{"n_layer": 14, "d_model": 192, "n_experts": 24, "experts_per_token": 1, "d_expert": 240, "d_shared_expert": 0, "activation": "swiglu", "moe_layers": [1, 3, 5, 7, 9, 11, 13], "router_score": "softmax", "normalize_top_k": false, "routed_scale": 4.9, "balance_loss": 0.00533, "balance_bias": false, "router_z_loss": 0.001, "init_std_router": 0.0088, "lr_router": 0.000789, "vocab_size": 2048, "norm": "rmsnorm", "norm_eps": 1e-06, "tie_embeddings": false, "optimizer": "adam_hyperball", "lr": 0.0045, "beta1": 0.9, "grad_clip": 2.0, "batch_tokens": [32768, 65536, 131072, 262144], "seq_len": 512, "train_tokens": 348700000, "steps": 2842, "dataset": "wikipedia_en"}
Below are experts of layer 9 (counted from 0) of a mixture-of-experts language model. Rows are named router (the router's row for the expert), gate (a neuron's input weights, with its number), up (a neuron's input weights, with its number), down (a neuron's output weights, with its number) and show model dimensions 0-191. Each number is 50 + 10 x the weight over its row's rms, rounded and kept within 0 to 99.
After each expert's rows: a language model's description of what the expert responds to. This comes from a sample of Wikipedia text that the model never trained on.

# expert 1
router:69 48 61 64 41 64 44 41 50 62 59 50 59 64 37 54 53 40 33 46 58 49 44 42 37 49 55 47 56 42 62 54 57 50 38 53 47 77 41 41 46 57 49 46 54 43 68 63 58 42 37 72 36 56 37 64 48 38 52 60 43 34 33 53 40 36 46 48 62 36 58 40 56 54 55 51 63 68 40 53 38 57 45 39 63 30 45 65 63 65 44 53 48 51 64 32 46 65 56 47 46 54 37 45 54 52 54 51 47 50 45 57 44 56 48 55 54 47 54 26 47 47 54 44 49 69 39 57 54 67 45 38 56 40 59 42 57 38 49 74 67 32 51 60 67 41 39 46 67 51 57 47 52 60 55 43 58 48 49 37 37 65 66 56 38 54 44 55 41 44 51 44 66 37 54 48 59 68 54 60 54 30 49 44 57 40 53 64 59 32 41 42
gate1:59 62 46 41 54 51 43 41 52 39 52 57 54 71 43 55 40 54 32 47 36 47 49 54 48 41 42 38 55 46 64 49 63 47 55 51 50 49 35 44 60 48 49 62 55 62 49 43 40 58 38 55 47 48 60 38 56 54 47 49 58 48 40 42 40 57 57 45 48 31 50 56 84 32 69 53 40 47 43 42 56 46 54 59 59 40 46 50 64 72 38 46 59 59 46 47 64 56 47 57 57 50 53 56 57 35 46 55 48 48 46 59 41 32 65 47 43 40 56 29 55 59 39 40 44 45 29 58 26 62 68 61 47 57 52 42 62 42 52 48 54 58 71 45 48 56 50 30 50 52 45 49 43 33 45 57 35 54 45 55 37 38 45 56 38 52 15 55 58 36 43 48 59 48 48 38 44 52 66 39 42 44 51 40 77 51 70 39 65 51 69 41
up1:42 47 62 56 33 74 56 62 55 63 39 58 53 65 60 55 44 52 45 43 41 48 39 59 66 52 36 37 40 61 55 41 62 44 36 25 55 53 63 43 60 48 42 39 41 36 58 58 38 53 77 62 46 47 37 52 60 66 49 44 53 61 42 62 39 59 56 47 54 31 49 55 46 42 51 49 60 46 46 62 50 36 48 48 44 35 37 22 55 44 51 38 39 66 59 42 43 57 62 50 47 33 47 63 54 65 46 45 48 58 43 66 44 44 64 44 45 50 38 53 32 47 46 34 62 52 56 66 57 54 38 47 44 50 35 48 45 63 56 65 33 66 41 45 51 64 69 31 39 45 50 48 48 49 47 61 48 42 62 45 55 55 57 55 52 66 44 46 44 69 36 56 37 38 63 57 53 42 54 44 63 52 52 59 44 70 46 33 55 52 43 43
down1:38 82 43 40 47 57 39 52 34 42 52 60 54 48 52 61 54 41 49 33 63 45 38 30 21 58 65 58 40 54 48 44 67 57 48 51 36 44 53 47 58 51 54 57 52 48 34 53 49 63 52 47 46 54 39 38 49 51 62 25 43 44 59 51 58 57 46 65 67 51 71 56 49 52 50 37 66 29 58 64 49 66 48 59 72 49 52 51 52 37 43 55 56 51 50 65 44 42 30 59 37 54 61 57 50 44 38 49 56 51 50 54 44 50 56 36 43 40 41 42 62 58 57 51 63 33 62 45 51 52 56 34 54 33 50 59 54 53 57 51 38 46 42 51 53 53 52 50 49 68 42 63 57 52 32 68 55 41 53 51 63 38 51 53 49 53 63 35 56 56 60 48 20 57 40 46 62 41 34 50 52 67 44 32 43 48 50 62 39 38 46 40
Description: Consonant-heavy mid-name pieces. Short consonant or vowel-consonant pieces inside proper names and rare words, such as jav-el-in, Cinc-inn-ati, Lin-f-ield, Llewely-n.

# expert 16
router:67 59 59 39 42 51 45 50 47 49 71 52 55 62 42 61 52 44 36 28 57 45 35 40 36 49 47 40 44 35 63 43 63 47 50 57 38 68 42 39 55 69 59 67 65 41 52 49 53 49 44 47 39 67 52 54 43 48 54 40 47 46 37 51 36 34 41 59 60 37 51 28 50 40 39 50 55 47 32 63 49 61 55 43 67 38 53 52 50 75 43 40 44 29 46 44 37 50 58 45 43 48 36 47 49 48 39 44 42 36 55 52 46 53 40 56 63 45 42 42 42 36 60 33 44 62 42 45 64 62 41 45 54 48 49 39 49 45 44 59 72 33 46 49 45 35 44 51 68 57 56 43 52 38 52 40 42 42 45 29 36 75 67 55 28 62 42 58 37 43 47 48 62 45 56 52 51 64 45 53 61 37 44 43 55 42 48 57 52 34 41 45
gate1:44 39 38 61 54 79 56 41 48 49 60 48 72 64 61 53 47 41 38 55 41 49 30 52 53 57 51 54 45 45 36 55 63 51 64 58 52 46 40 54 62 44 50 52 60 40 55 48 38 48 43 67 62 46 60 51 33 46 55 39 37 57 52 51 68 54 66 32 44 28 53 39 37 72 56 49 56 42 44 62 49 51 51 53 65 49 45 43 51 50 47 40 39 35 66 72 50 60 53 46 35 43 45 51 50 53 54 34 60 54 22 62 46 62 50 46 63 43 63 45 38 49 41 33 50 60 39 37 65 36 44 43 60 52 61 67 52 67 48 47 36 55 48 72 60 54 55 38 58 55 47 53 59 57 55 30 53 39 49 40 64 65 49 44 64 58 47 50 51 46 45 56 50 68 41 54 57 43 61 40 46 25 40 56 55 40 40 49 56 56 38 54
up1:50 34 45 69 63 43 56 56 36 60 45 43 42 52 51 69 73 50 51 54 52 49 49 55 54 58 55 38 55 34 64 37 60 62 53 40 47 32 66 53 59 56 37 52 50 43 44 56 50 37 31 48 37 55 37 59 41 58 70 45 51 53 45 53 70 48 59 49 40 54 57 23 45 39 54 51 47 44 44 37 48 30 55 32 50 49 35 62 39 55 55 58 49 45 50 46 35 47 49 48 62 55 48 40 43 51 53 38 59 48 60 54 58 52 60 68 44 59 45 56 38 45 43 30 67 63 52 63 55 53 28 41 52 41 50 34 49 65 39 62 38 69 53 49 49 56 36 34 76 44 55 57 50 41 54 39 53 58 38 50 56 58 52 67 38 49 67 27 61 47 62 58 56 62 29 54 59 67 40 55 46 60 55 46 54 37 52 42 58 47 53 63
down1:38 45 41 38 48 52 39 43 60 52 22 43 40 69 50 41 69 47 47 55 52 45 39 51 57 39 51 51 36 37 40 45 65 65 41 42 57 42 53 52 28 35 43 56 60 46 54 60 52 35 32 48 49 52 44 53 63 46 39 53 35 48 30 52 53 70 61 49 37 55 51 43 54 71 55 55 54 50 54 47 29 30 61 66 75 44 53 41 54 50 57 60 25 55 58 60 47 34 45 53 52 64 52 42 43 63 39 50 58 57 45 56 57 54 63 63 47 48 55 43 53 59 52 55 52 48 61 53 62 45 50 40 53 43 45 39 49 58 52 51 49 41 45 43 40 56 35 44 33 56 42 42 73 61 49 43 48 61 59 54 60 45 43 64 75 66 37 60 37 54 49 38 37 41 37 40 48 65 56 61 51 62 55 70 32 42 62 56 59 52 43 54
Description: Name-internal letter pairs. Short vowel-consonant pieces inside proper names and European words, often in sports tables, such as Cz-ec-h, Vel-oc-io, Soc-or-ro, Fran.

# expert 8
router:53 52 60 55 45 52 36 38 60 60 61 60 61 57 34 54 54 44 41 34 60 52 40 33 38 52 50 47 61 34 56 62 52 46 46 55 32 59 49 47 42 68 63 61 60 40 66 55 59 46 39 57 38 56 43 64 49 35 56 44 35 42 40 66 35 42 42 49 57 42 51 42 67 36 51 37 54 53 42 60 33 53 41 34 50 43 56 56 58 61 46 43 43 34 59 32 46 52 57 51 34 60 38 50 61 45 30 50 57 38 49 59 47 65 42 54 58 38 38 52 39 49 53 46 41 60 41 54 59 56 45 34 58 54 57 47 52 39 56 61 78 36 45 60 56 36 37 42 71 52 54 40 56 49 58 38 60 32 38 38 48 63 50 65 33 54 37 62 42 41 43 45 60 48 58 41 44 67 37 55 53 41 43 47 73 35 59 50 53 44 33 35
gate1:58 44 64 56 51 51 43 54 58 62 54 65 56 29 53 47 62 53 57 62 43 69 59 51 39 55 50 52 41 58 53 66 51 22 45 44 50 46 51 28 46 48 38 51 43 60 45 47 34 46 54 48 51 62 52 48 54 39 39 47 40 53 52 29 46 57 41 47 47 40 42 55 54 66 59 67 37 43 59 52 42 47 46 34 46 46 68 46 47 52 51 44 35 39 29 60 52 56 39 61 55 51 50 68 40 61 47 54 45 49 44 54 42 66 49 55 52 70 51 43 39 46 67 57 53 48 39 55 47 53 50 63 55 57 52 38 73 54 43 55 36 38 41 48 69 66 33 46 39 47 49 59 54 53 62 44 38 37 55 55 34 50 59 61 55 52 42 39 37 43 54 62 27 50 53 26 43 40 66 45 59 56 47 57 65 71 48 68 42 50 75 73
up1:26 46 59 57 59 49 41 57 46 67 44 54 32 52 52 45 47 35 56 54 63 57 51 49 45 41 46 63 46 55 72 40 44 38 47 45 43 65 70 58 41 55 41 58 57 37 69 62 53 46 48 45 49 43 34 37 47 52 48 28 41 37 47 73 63 61 54 57 75 66 62 52 56 50 58 57 50 37 58 65 62 41 53 50 57 54 52 47 51 52 71 42 54 58 55 34 59 58 56 51 33 51 39 61 44 50 57 53 34 51 62 42 51 31 46 39 56 45 45 43 47 38 34 41 42 48 39 60 29 42 54 46 48 49 44 49 61 37 41 55 46 34 48 38 43 35 46 53 43 61 55 41 41 66 52 43 65 63 48 63 30 64 58 74 38 47 37 40 40 61 46 45 46 43 45 53 66 51 61 57 55 54 32 42 52 63 36 52 62 39 60 54
down1:52 61 31 44 53 53 49 41 45 50 50 36 42 38 65 45 57 48 62 57 44 55 63 50 37 43 50 48 63 56 50 52 59 65 42 46 41 58 25 66 46 50 50 40 46 30 40 60 49 64 44 71 40 42 31 57 51 45 44 65 48 46 48 52 45 52 57 29 52 43 41 41 68 49 65 40 40 51 39 51 52 47 63 68 53 45 54 53 63 52 56 54 46 50 50 57 55 57 47 57 47 46 44 50 58 60 66 54 38 43 48 53 56 29 41 50 54 58 66 59 38 56 49 20 59 67 65 38 59 40 45 63 37 48 59 44 52 56 48 61 24 41 54 57 55 33 48 37 39 59 63 52 52 45 46 39 42 74 43 65 62 51 43 42 43 72 42 44 43 50 62 39 28 44 44 41 60 43 38 74 60 62 46 52 50 57 39 48 42 41 46 68
Description: Capitalized word starts. Single first letters of words after an adjective or the, often in proper names, such as Continental C-ongress, Indian O-cean, Premier D-ivision.

# expert 14
router:62 56 46 47 35 51 34 45 59 46 63 58 64 71 34 62 52 46 42 44 50 52 36 41 40 48 61 43 58 47 60 55 53 42 49 61 35 65 40 41 39 64 51 59 62 36 62 53 53 48 24 62 41 67 52 63 39 35 60 50 44 43 34 62 37 40 39 62 61 47 54 37 55 41 37 37 65 61 36 48 43 50 57 43 56 35 58 46 67 57 40 34 38 38 64 37 41 51 66 46 28 58 39 45 59 44 43 39 50 43 47 58 51 57 44 50 58 43 43 47 40 36 57 38 35 63 43 34 58 58 42 38 53 45 59 34 52 33 63 56 59 40 47 68 48 46 33 37 50 50 62 46 62 38 70 44 45 46 32 40 37 58 58 52 44 52 40 58 45 47 43 37 59 43 56 43 43 65 46 58 64 45 50 42 58 43 60 60 58 46 45 42
gate1:43 39 63 43 45 57 49 57 48 52 43 51 70 53 50 68 59 52 48 49 53 45 50 49 47 48 47 52 31 48 60 62 57 53 35 46 60 39 43 45 50 58 46 51 51 47 44 47 75 56 50 65 43 45 66 44 61 51 47 50 46 66 37 44 46 42 57 70 50 51 61 44 39 56 57 40 60 49 53 54 66 74 37 44 45 59 37 47 62 50 44 49 52 35 34 29 44 47 49 69 52 41 41 58 67 35 49 47 33 60 46 59 22 47 49 49 46 36 45 50 65 58 42 49 47 60 64 66 70 51 39 42 33 65 45 49 34 58 40 62 49 49 38 54 74 51 44 52 58 46 64 53 68 53 53 49 54 34 45 43 37 61 53 55 46 38 67 43 40 58 35 44 41 27 52 53 51 51 38 35 27 66 47 65 50 46 69 50 48 36 46 59
up1:48 54 41 57 52 61 29 48 43 51 52 53 44 50 40 48 38 39 63 48 59 52 48 58 47 54 54 43 57 53 60 63 47 42 41 38 47 57 33 47 42 57 59 60 47 55 35 51 57 53 47 40 33 48 35 67 42 41 35 40 44 50 58 49 42 72 62 42 57 47 42 33 61 61 64 72 38 59 65 67 51 54 46 55 40 44 62 46 47 48 37 52 59 75 60 54 51 67 59 31 30 57 57 47 44 55 54 41 60 29 57 50 57 39 41 62 48 59 43 37 34 60 57 53 51 36 50 48 43 64 57 74 44 87 54 46 46 43 59 31 48 51 34 54 67 54 36 32 49 40 64 37 57 49 38 43 47 44 59 64 38 43 48 55 59 49 52 49 47 68 46 73 39 44 51 56 46 53 47 56 46 57 37 34 56 50 62 52 52 53 52 55
down1:53 72 36 45 36 47 65 40 67 41 51 54 50 46 51 56 47 44 42 51 61 55 42 39 54 61 61 35 48 35 54 60 52 40 61 52 54 52 50 58 38 36 52 36 59 36 51 45 35 55 57 68 39 83 24 43 68 74 49 36 42 33 62 48 72 44 59 51 47 46 63 36 39 38 37 53 51 32 45 61 55 51 45 66 56 56 42 56 62 47 56 58 36 62 48 33 51 47 46 36 56 50 31 58 49 62 49 51 61 63 50 49 41 48 62 40 37 52 48 46 43 39 69 42 55 42 62 47 47 45 50 51 40 46 52 52 50 45 59 36 68 52 77 50 52 44 52 59 65 52 44 47 41 46 49 52 53 51 54 46 51 73 53 56 59 44 45 46 54 42 40 36 42 44 53 67 54 44 48 63 55 51 66 53 36 60 66 54 55 31 62 58
Description: The and possessives. Determiners before a noun phrase, mostly the, also his, their, its, her, as in and the median family income.

# expert 6
router:55 64 51 51 42 66 40 37 66 63 62 61 53 58 48 74 64 55 48 36 50 43 42 41 53 52 60 54 56 41 62 54 65 37 44 52 38 54 43 35 57 65 62 55 57 37 68 63 54 42 38 72 43 65 48 59 44 47 62 59 38 42 35 67 35 40 44 58 61 50 52 33 56 44 39 42 56 58 42 55 48 65 56 43 57 33 64 45 49 68 51 47 48 53 49 30 37 45 57 56 33 58 45 48 59 38 51 47 54 47 42 56 44 61 48 53 52 52 44 44 44 46 51 39 50 63 47 53 59 55 40 34 62 42 64 32 48 31 57 51 75 40 52 63 56 38 37 44 66 54 54 37 55 32 63 35 58 42 39 41 38 70 52 49 37 60 42 42 55 45 47 43 53 44 63 41 48 65 42 49 67 37 54 42 49 51 59 67 63 40 51 38
gate1:48 43 62 52 28 59 61 54 50 55 67 54 59 51 48 53 41 44 57 44 54 60 45 62 57 54 38 45 43 46 43 54 60 43 53 35 49 41 51 52 28 37 41 48 58 50 48 33 55 44 50 51 60 54 60 46 37 50 53 47 68 26 43 25 68 56 50 31 43 41 48 47 51 55 58 51 50 60 38 55 60 45 32 47 44 50 39 54 63 49 53 56 61 37 49 54 43 68 59 69 28 45 34 51 40 44 44 47 55 50 43 61 49 39 59 64 43 50 52 34 43 41 57 54 47 60 55 49 64 54 67 29 54 63 37 50 46 50 62 57 70 52 54 37 47 57 57 58 51 57 82 37 38 43 47 27 38 49 62 43 53 65 50 56 59 43 46 79 45 67 27 58 50 60 48 48 43 45 50 43 39 57 40 48 41 50 57 62 30 42 60 45
up1:48 42 39 20 55 50 35 57 71 42 50 63 50 38 58 48 39 54 54 48 57 60 39 52 49 49 55 34 56 50 41 57 60 33 66 64 52 50 49 57 43 50 51 38 48 54 62 52 53 54 55 51 35 29 63 51 56 58 62 60 37 61 50 33 50 44 33 51 54 51 64 49 64 54 46 55 54 36 63 44 50 31 51 46 42 44 52 55 40 50 54 44 65 58 42 59 59 54 72 41 56 30 70 54 53 43 65 49 51 48 49 49 43 33 62 44 24 62 46 51 60 77 70 77 68 50 46 29 42 56 36 53 64 50 59 29 47 33 54 36 48 46 35 47 48 55 41 46 39 58 55 47 49 52 31 53 29 47 46 48 43 57 50 52 46 54 56 46 40 55 51 67 42 50 52 47 59 37 42 47 59 56 52 62 48 46 63 48 53 44 50 68
down1:49 46 37 47 40 62 61 52 36 54 65 34 51 37 55 57 44 30 34 50 35 53 44 65 83 53 51 61 55 47 42 53 71 53 51 35 53 53 53 47 56 63 61 41 64 50 55 47 55 50 46 69 72 51 39 59 59 42 56 53 62 51 61 47 62 47 46 46 52 41 56 47 24 53 50 54 54 55 41 58 64 53 63 51 51 52 67 45 60 46 43 43 24 56 63 50 57 36 41 45 56 49 58 58 65 53 38 51 79 52 48 51 42 46 38 38 49 32 48 37 57 49 46 52 44 41 52 70 67 71 54 51 32 59 37 48 47 38 34 53 40 48 45 55 37 56 67 53 43 55 55 54 60 22 63 30 36 52 62 51 55 36 37 49 38 53 40 52 47 52 42 48 54 60 58 37 49 62 49 46 50 51 45 47 41 38 42 47 40 56 52 44
Description: Subject pronouns. Subject pronouns opening a clause, such as he, she, they, it, who, which, plus he pieces after hyphens in words like three-headed.

# expert 15
router:62 52 45 35 48 55 37 42 61 54 62 65 64 62 47 62 57 42 43 35 52 44 41 48 54 51 66 35 57 41 48 46 60 45 40 59 49 64 36 47 51 55 63 49 63 40 55 68 68 29 41 68 44 49 42 60 41 47 59 47 39 44 35 58 35 47 45 63 61 41 57 48 51 34 39 33 61 57 42 60 46 56 38 47 60 37 55 53 67 63 38 42 47 42 57 50 39 53 56 50 44 59 35 32 54 43 44 36 50 43 33 60 48 66 46 61 63 46 44 50 34 37 48 40 46 66 36 43 54 64 46 32 57 40 51 45 52 53 57 58 68 38 43 48 55 47 35 46 51 61 65 57 56 44 56 37 61 45 33 21 46 57 62 56 31 52 49 46 40 30 40 45 57 45 61 42 51 54 40 54 55 42 46 33 53 33 61 68 53 34 47 47
gate1:59 38 62 45 35 47 44 57 44 60 52 50 47 59 51 58 41 52 48 37 44 44 49 43 54 41 67 39 39 66 50 60 45 53 36 51 48 69 48 51 55 54 63 60 52 30 47 74 72 51 53 51 47 52 59 53 47 26 30 53 45 43 52 58 47 47 56 16 49 51 37 47 42 48 41 48 46 56 51 54 57 59 51 57 62 62 67 46 65 39 44 43 37 53 45 36 33 64 60 64 55 48 55 46 60 35 51 51 55 58 46 67 27 54 44 48 54 63 49 37 37 42 57 48 48 43 48 68 53 43 51 42 66 78 46 47 51 51 55 41 48 38 63 60 54 39 51 37 42 43 29 61 65 23 44 60 55 48 51 41 53 28 38 52 45 67 55 58 44 48 52 42 67 52 45 56 64 58 45 59 38 60 58 53 46 37 43 42 56 57 66 54
up1:65 57 57 57 48 52 52 57 45 57 44 43 47 70 60 36 41 48 50 52 46 45 42 41 62 67 67 49 71 48 59 39 51 54 68 64 43 26 36 54 48 53 37 34 39 74 60 52 48 44 60 71 58 43 45 43 35 64 63 42 48 38 46 38 39 47 38 50 47 44 31 59 54 34 56 58 49 39 62 53 46 63 50 41 43 42 28 52 50 45 37 57 43 41 58 55 52 44 77 32 49 39 52 60 41 54 80 46 46 52 67 50 51 68 43 52 43 45 58 50 51 61 52 46 41 44 57 44 56 41 49 39 48 36 52 64 60 44 51 50 50 59 41 52 54 53 49 57 57 61 43 50 38 45 46 55 42 62 45 42 51 40 49 50 68 63 36 57 37 40 59 45 44 73 50 37 80 35 57 42 45 51 51 51 71 57 51 59 53 48 53 39
down1:49 53 52 44 52 56 68 55 41 49 33 48 51 75 51 47 58 60 40 45 44 52 34 37 26 66 53 38 59 36 41 52 47 43 51 37 35 67 59 43 63 31 45 46 56 46 53 47 46 52 45 70 47 57 57 49 37 62 49 78 59 69 53 44 54 51 39 51 50 51 59 47 55 48 67 70 52 32 43 45 35 41 63 56 52 43 59 63 42 39 54 32 53 57 47 28 40 56 43 44 36 55 59 63 30 62 49 51 63 64 56 56 32 62 64 49 47 54 56 55 40 63 51 55 45 55 41 45 64 49 48 48 48 37 64 40 43 48 56 45 52 43 37 65 55 52 68 59 52 47 55 68 45 42 31 66 46 54 32 57 46 54 41 64 51 57 65 62 56 46 50 32 42 66 37 48 44 54 50 62 40 53 54 49 46 53 40 53 66 40 38 39
Description: Word-completing pieces. Pieces completing common words after an initial consonant, such as l-an-terns, gu-ile, p-ick-ing, b-illion, Bl-ack, plus words like song, part, After.

# expert 3
router:53 49 48 54 49 55 34 38 50 61 47 51 55 70 41 75 60 41 48 46 67 56 29 47 40 51 53 55 57 33 49 62 57 47 47 64 43 52 37 47 43 55 62 45 64 33 55 47 54 45 34 60 39 55 42 54 43 30 55 39 42 38 37 51 36 39 39 51 57 44 48 44 53 45 50 48 60 50 39 50 44 56 55 43 56 33 50 55 51 56 49 47 38 29 51 46 43 50 58 43 48 54 49 36 61 46 36 44 55 47 40 58 51 55 41 59 58 54 37 45 39 41 42 37 48 51 48 51 50 61 40 46 53 54 66 32 55 42 58 64 52 37 47 55 55 32 44 42 69 55 59 52 69 46 57 32 55 44 47 43 40 52 67 57 39 56 46 62 36 36 39 38 57 43 56 52 32 65 49 64 60 26 40 27 62 35 65 63 58 14 46 34
gate2:32 43 32 45 55 66 52 51 56 45 54 46 39 50 53 63 45 42 53 52 45 50 31 51 57 46 39 54 56 60 38 50 64 55 51 61 48 54 54 45 59 45 32 47 59 45 45 36 52 50 46 55 46 51 59 64 44 59 53 45 43 51 45 56 63 36 43 35 38 49 31 36 51 43 43 53 59 54 30 56 31 46 60 45 42 42 66 58 62 55 65 58 44 61 60 46 52 46 43 46 54 37 58 51 45 68 58 49 26 52 31 63 77 46 78 47 46 56 48 54 42 58 41 42 69 61 48 49 46 56 52 50 20 52 71 48 55 41 44 52 53 50 63 32 51 57 54 43 62 57 59 66 79 46 52 78 42 42 51 53 48 54 50 59 42 47 41 50 50 62 35 55 48 50 59 71 63 51 43 40 56 52 61 49 52 56 68 33 54 44 53 34
up2:55 57 63 44 41 36 58 44 43 48 56 42 65 43 52 52 58 82 56 56 62 36 54 55 28 22 50 64 52 64 45 58 62 37 49 42 58 55 35 51 55 40 58 50 46 42 58 46 53 47 57 48 50 42 54 52 64 51 47 35 46 52 61 58 44 48 54 55 52 43 48 49 43 42 46 36 45 39 47 57 60 44 60 60 52 43 32 36 56 64 51 45 57 31 45 58 63 48 45 50 45 57 54 49 50 39 39 51 29 50 45 35 44 39 36 47 38 52 51 61 54 54 56 34 52 61 60 57 44 50 65 59 50 49 31 47 36 54 58 58 45 52 64 58 60 44 55 61 71 43 58 53 45 49 57 33 62 48 67 49 45 38 61 53 57 43 45 59 48 60 43 43 81 55 36 45 58 39 35 37 45 53 42 49 46 21 49 82 69 31 60 45
down2:44 31 42 47 59 49 57 57 67 64 56 41 36 39 87 44 44 50 51 60 49 70 33 42 46 56 53 51 40 49 63 46 60 62 37 58 32 54 30 39 46 22 65 35 54 47 54 46 65 71 35 60 62 50 52 64 63 47 48 52 50 60 39 52 47 54 40 56 56 42 49 42 51 69 47 38 50 62 57 66 57 49 53 45 37 59 52 61 50 49 59 60 56 61 53 47 50 51 49 47 64 48 58 48 33 62 58 37 52 46 49 49 47 42 46 54 53 49 51 39 41 39 44 49 44 45 54 44 48 31 26 45 44 32 40 49 53 37 51 46 45 64 55 46 47 55 63 45 43 50 49 44 36 47 36 42 49 58 37 71 40 42 49 49 51 67 59 63 48 62 48 37 35 66 42 58 46 56 50 47 40 57 60 35 50 37 31 54 69 47 35 68
Description: Heading and table-header ends. Commas, table pipes and the last piece of section-heading or header words, such as career, season, history, statistics, and in text list-ing, t-imes.

# expert 7
router:67 47 62 50 47 52 35 57 50 56 56 69 52 61 44 62 68 38 31 41 62 45 38 41 36 49 59 41 56 41 54 47 58 42 42 52 41 68 37 46 54 66 59 45 49 51 57 44 55 35 40 65 37 61 44 50 43 52 54 51 33 33 34 56 32 32 44 61 58 43 47 34 56 41 48 30 59 53 41 61 36 62 50 33 65 41 51 59 51 55 43 49 42 44 60 40 42 68 52 46 49 64 43 40 58 51 46 47 58 35 45 56 44 62 39 53 57 46 50 46 44 34 34 38 36 63 39 54 59 58 44 36 60 55 60 42 59 41 55 68 60 37 42 47 56 44 36 38 70 56 55 39 58 40 53 32 52 39 40 31 42 61 62 56 43 54 32 52 32 42 48 44 57 36 55 34 45 66 34 64 58 42 52 53 53 42 54 66 42 37 45 43
gate0:46 61 43 51 57 38 62 44 54 75 47 72 49 49 53 57 56 32 31 53 54 40 63 57 51 45 64 59 54 44 41 44 61 52 49 33 52 38 68 61 53 47 40 50 33 65 58 50 46 62 28 51 58 51 57 57 52 53 42 53 37 58 42 38 50 55 40 65 56 33 51 38 49 55 53 65 48 61 36 62 36 47 39 53 56 55 58 62 44 40 63 49 56 44 54 54 43 53 53 34 36 39 39 62 53 65 77 46 57 55 59 45 41 43 36 47 47 47 50 51 63 71 53 49 50 44 45 30 59 58 48 39 45 28 61 37 50 46 63 52 42 55 50 30 63 53 31 59 48 59 41 48 59 58 54 61 60 52 61 31 43 41 59 49 54 56 44 41 35 44 50 40 63 46 58 31 61 50 66 57 66 25 47 63 62 52 54 59 58 45 41 63
up0:82 32 47 54 59 59 35 52 50 53 58 41 41 49 39 47 46 50 52 35 51 46 46 68 48 76 46 56 43 48 47 64 59 32 49 66 56 76 40 49 48 64 65 53 51 46 51 46 54 34 55 56 51 53 60 47 46 50 34 53 68 43 58 53 65 57 53 59 66 37 57 35 65 55 37 40 37 54 40 50 63 45 47 50 46 45 56 63 53 71 50 50 49 53 41 51 53 38 47 57 56 65 50 58 44 45 57 50 55 67 45 45 49 51 35 51 42 61 40 47 57 37 50 74 67 40 35 40 34 46 55 54 62 47 49 59 52 75 40 42 48 47 63 56 45 64 54 58 59 39 53 48 38 48 53 36 59 36 32 45 41 45 32 51 60 56 68 36 65 60 42 43 48 58 37 70 45 44 58 43 31 41 56 52 45 44 47 55 33 57 63 53
down0:33 55 45 59 62 50 42 37 48 50 48 48 62 52 58 55 49 60 65 48 45 57 46 56 63 51 64 52 45 34 62 51 48 61 51 58 48 63 77 56 36 54 69 40 62 38 59 55 78 57 45 40 47 72 43 41 55 45 52 43 44 46 38 39 51 38 54 51 44 50 50 52 57 46 54 45 54 59 58 52 40 49 36 54 57 52 73 32 66 49 60 37 54 48 72 49 55 49 57 47 54 43 59 41 58 67 46 49 50 67 49 54 40 40 46 61 73 48 45 54 51 39 43 16 61 34 41 59 57 44 40 69 44 55 50 36 63 56 48 41 45 58 36 52 42 33 66 41 24 45 37 66 56 35 56 38 73 52 53 53 58 44 49 37 45 54 40 43 59 51 43 56 51 40 59 39 68 37 46 41 54 39 37 47 38 55 50 57 45 49 44 43
Description: Vowel-ending word pieces. Final or middle vowel-heavy pieces of names and words, such as Hofst-ra, class-ro-om, Californ-ia, Mortez-a, plus bro and ro word starts.

# expert 17
router:58 56 55 63 55 57 47 44 60 55 61 71 62 59 38 60 55 49 48 37 61 50 53 49 43 47 57 49 56 40 67 58 55 46 51 62 46 53 51 52 44 67 45 50 64 47 46 67 43 30 31 63 47 62 54 63 48 44 53 42 47 36 32 49 39 47 42 53 55 42 50 47 57 52 39 40 55 51 43 67 30 52 51 41 60 27 60 53 58 59 41 34 52 41 42 39 35 50 62 53 49 51 46 44 75 41 38 30 56 40 44 57 52 61 52 64 66 48 45 39 41 29 49 52 45 69 50 54 61 58 40 39 47 39 68 41 45 36 51 60 80 42 45 54 63 46 26 41 58 52 61 45 59 44 52 43 56 39 44 42 42 63 54 64 44 54 50 61 37 46 40 44 57 53 57 33 51 67 47 57 61 45 40 35 67 35 57 54 68 28 47 43
gate2:32 60 45 51 49 66 59 53 54 55 41 59 51 52 59 47 39 48 39 46 46 53 53 44 49 41 46 62 65 52 61 57 55 56 55 31 48 69 69 54 45 31 44 61 40 57 55 48 49 56 48 52 33 47 27 44 46 56 52 44 44 56 60 53 65 50 54 50 64 36 42 39 61 46 34 54 43 42 59 44 70 51 49 62 40 55 50 63 38 57 52 54 42 36 42 71 36 53 35 63 35 46 51 62 39 46 27 39 36 66 50 61 39 62 55 31 65 49 47 52 41 55 55 46 41 65 48 37 52 57 50 50 31 73 76 55 51 57 58 52 51 56 52 58 68 55 47 68 62 35 30 51 43 51 77 58 43 49 48 49 52 50 51 53 41 50 64 47 61 47 47 53 54 25 44 50 55 52 55 54 54 55 51 79 60 51 66 47 45 42 53 56
up2:52 54 43 50 30 57 56 50 54 53 41 40 60 56 45 44 71 50 56 63 62 50 59 51 43 46 61 41 67 49 56 40 53 56 52 54 40 41 51 65 54 48 57 51 52 48 55 46 73 44 47 35 59 60 57 47 35 42 67 51 56 45 27 60 59 54 62 40 37 59 36 42 49 57 59 50 56 48 63 53 34 57 58 71 54 60 41 58 45 45 48 31 45 43 35 49 53 34 64 53 35 42 57 58 66 49 47 46 34 54 42 49 57 43 42 65 51 44 52 70 36 46 58 47 30 37 39 50 48 51 42 56 52 63 28 54 52 20 55 56 42 37 46 62 63 49 49 49 48 57 64 45 48 68 55 64 51 49 71 47 44 49 36 31 45 48 54 46 54 54 54 37 46 36 44 65 72 45 56 65 48 47 68 43 45 33 37 55 56 59 28 69
down2:48 57 55 58 48 43 45 42 63 51 57 35 50 72 50 40 41 59 49 43 72 76 53 23 33 63 49 46 43 49 42 53 55 45 49 60 56 24 61 42 55 59 36 43 36 50 49 47 32 73 42 56 56 73 42 52 56 36 57 54 59 42 47 50 42 54 47 55 44 66 51 45 47 37 56 43 48 57 55 59 37 46 31 59 57 52 50 56 35 51 44 46 43 53 46 77 45 62 60 50 58 64 62 62 54 43 38 55 48 48 63 71 49 55 55 45 48 55 62 61 62 45 46 43 30 42 54 51 61 61 45 70 36 54 38 44 57 32 40 57 52 51 47 36 39 62 58 42 50 51 38 32 47 68 63 40 59 49 63 52 45 60 58 57 58 43 60 54 47 31 38 39 47 32 38 53 46 50 44 45 67 44 51 47 63 39 56 47 59 66 58 54
Description: Table header word endings. Word endings in table column headers and chart labels after a capital letter and pipe, such as R-ound, R-ank, N-ation, Ch-art.